Weights of a small mixture-of-experts language model, trained from scratch on English Wikipedia.
Size: 16 layers, width 192, vocabulary 32000, 37.2M parameters.
Experts: 48 experts in each of 16 layers, 4 picks a token, a sigmoid router, a shared expert of 192 neurons.
Training: a variant of Adam for the experts, 479M tokens, 3654 steps.
Below are experts of layer 11 (counted from 0) of a mixture-of-experts language model. Rows are named router (the router's row for the expert), gate (a neuron's input weights, with its number), up (a neuron's input weights, with its number), down (a neuron's output weights, with its number) and show model dimensions 0-47. Each number is 128 + 24 x the weight over its row's rms, rounded and kept within 0 to 255. Numbers have three digits each.
After each expert's rows: a language model's description of what the expert responds to; "raises" lists some tokens whose logits its average output raises strongly, later layers aside. This comes from a sample of Wikipedia text that the model never trained on.

# expert 4
router:179113099118102131122141136161101127137116110104130146134138096127103110111142121160137089124166098116106113162119158129149118077130150153149109
gate0:154127089143130159141141107094108102128140147076140135137097115142137132138145102076088109125122097089115142111140103123124132113061112136102127
up0:151103090157137161161147150134145083104126132120114140125139116112098128158109086150118155131162163127107167117119148154108131066129118089140110
down0:125117093131126132126168102175062146169125123143086106159144110122136130120150105093119108099159099077114161117122105176070112115143123147100077
gate1:117111129118134137136155121135159135086099120128117157081138122109132170113132109127083084139150093125162137108112151142135130099148079154100138
up1:146121139141159160100128143110135110123116115148048107094122158169145164113090142110094139132177100155152120122106130113137132147118145075134147
down1:126119154145074131138119147126141168163168118085101124122156105137106084068111129122141152124096101129159133137167084122131105162151133111137093
Institution nouns. Head nouns of organizations and groups after "the" or an adjective, often before "of", such as Institute, Academy, Association, member, force.
raises: " and", " of", " in", " she", " that", " he"

# expert 15
router:138116090141115150103163129118166127128090131134119126132131108151118159129116106154127115116163142131075097173125138083152119191111156111123087
gate0:120139087128118128123125134139133146132168131115137158093083112135147127118096112102118119103100102139132096108119109127118128119136136135167102
up0:137084111136117122108151142153090105127101196096118102169105096137133169177130121149111193164127147129118138123083118130082119103122107123121089
down0:154155062145117111117143118114124113141101122115121139170152136151150122150137117126130149131073109111145129169123101141061123104139127078140083
gate1:123147095148135142094161106152145141125126130088124151132128098095120138122085134095110131146170147116148131087083121151109141107146108150117170
up1:157107150160141182118112152106120123123138130095087124104133131158143180096119126134075124141148118113113127152108076090107120121090144115153145
down1:132116090134120111155117152159108142139135130169132140124122120152167086087168138122125118091094130078112157156127125174146142164142126152172104
Surname starts and money nouns. First piece of surnames after a given name (Ken-ney, Mul-roney) and nouns like tax, money, land, loss, risk, often in election or finance tables.
raises: " in", "s", " and", "es", " or", "-"

# expert 6
router:157110085139084126132178148132136096128104156108114142137146091094117132103139150145137158121157103153127119179137132126088108132140165136109140
gate0:138124116114140131135172142127103104123149151111126128097072112129098122129142071138107091123137094106134140141130097131123181138105142118111145
up0:092088117158165126140171158149144110090086140129151136137136121109152142125073098097143113095114142129098194084104110144108118116107129099108111
down0:100131074119118121122124138124091158134081144132093159152164131105136140092146130099122181103173100088108095113105114170138145145065143139128097
gate1:135130127137116166103177120145123131094103141141133164150127121111114157157114153074046098162176136123155174131098128155110161128119109155105134
up1:104108170174137158100095103082146110125148134144121121119126117158134138127096168090088094141167112136137134119102134108115121146118136112150140
down1:099154141105113117129117144134130143167145147128118120122147109115134162097124107103168117113079120121124080145128078126118098151113163159125105
Places, buildings, vehicles. Nouns for roads, stations, stadiums, churches and cars, plus the sentence-final periods and line breaks after place descriptions.
raises: "\n", ",", "s", " and", "and", " with"

# expert 39
router:164089146155114124158139157124173092107113179130120141129138095131095155139156103164087130092125105188093112128134135114108122113132163148116136
gate0:171130120107142111175146087139121111151163115062149175119104115134148124106129102113089125093107105131116108117105104127105148129122107135128168
up0:129098102123134109186131142144145111122133102112152139152111099115141127093119107119119145166124148050111129098108122117119124091107094121115108
down0:094188115146122105129133097132095122143100111156091143159154124139153112122102163115145115120143106086088123126124126127105138090082177172117087
gate1:120126097140130133143164158122167134095116147131125178099139118127141167117103123098084127135135086142129132126122139122085165095120114173141103
up1:128123144194138110132119167119172119113109141141122135083089160135125177110080117131095094131148102102149126130143116111105136090104118130143134
down1:118135121095138131088110100151135143183139093151164132112137075155123095130128182117174103116105142092109108157107110161113102144117117152120151
War words and foreign pieces. Nouns like war, government, forces, people, battle, plus mid-word pieces of foreign names like I-b-bani, Mas-ji-d, N-azar-eth.
raises: " in", ",", " (", " on", " with", "\n"

# expert 5
router:153101118142115119139164138156110122103138135085084121130153088146106145149157120169108112080144121160099124132135145119120085083178157176129137
gate0:146122090137119134102141174096139100136161103122152109116116108112110159111108136106094140148102119149094100120104130169152142109090103125133097
up0:160100082156154145103152181167149077106134171115165104143141104109120152100100135122077142140138162128125137146126111115094106087124125146145107
down0:107157067132157135133146129138137155151098108141132166158120139151165156131158105123137130110138121113132085163123095181121119089169167157123079
gate1:151113101129108152121125139123126104091122134143117166113142111109128152141073100076062099134182123120110164114094130099112150079082113171140146
up1:102122173168159149119105132123130104107105139132089115140110141156127174114116105071096125156148113112143127129108074120113146128130108115123128
down1:121153137111118151130126098085157128148149134114134154157164069127155075104172132137147107166117114136125109168162121146139109122088162142118129
Institution name words. Words inside names of organizations, competitions and nations, such as National in U.S. National Register, League, Cup, Party, British.
raises: " in", " with", " from", " of", "\n", " |"

# expert 44
router:127093121110088106081172125124142124131104122137122134126120122098127157136133136120139108106146115130117158148129123124141109098175129166059155
gate0:120118100114129120110158109122149108117176142102179121114092131143108112091095093125093117147102118118130133157113126137097157108124107137113147
up0:164084094160130151111141147170085068122124139097112119175123094093112155120119090132103120089142128124160134123101107141090122118132101101103145
down0:118132100138104126101159153117135162120118103111103150143161123110171114157162120114141123130123100144076093103149125164083071133146141126137070
gate1:131133145132118135103179129142134137079126160110116158149106097120115159135095100097087106139151166144128125122096122120122140128134113175118148
up1:109123154162112150131112144101141124104125132092116107114119134159145114086092112101099144139162115136145150168124074109091101138146144134145148
down1:106149120113121140135100119160131158159131135118157135114154122123139102123173129094165155124092116090133104142178141155109123144134134143116097
Name and word endings. Suffix pieces ending compound names and words, often team names and music terms, such as ber, back, Rocket, ist, Racing, rock.
raises: "s", " and", ",", " ", " in", "d"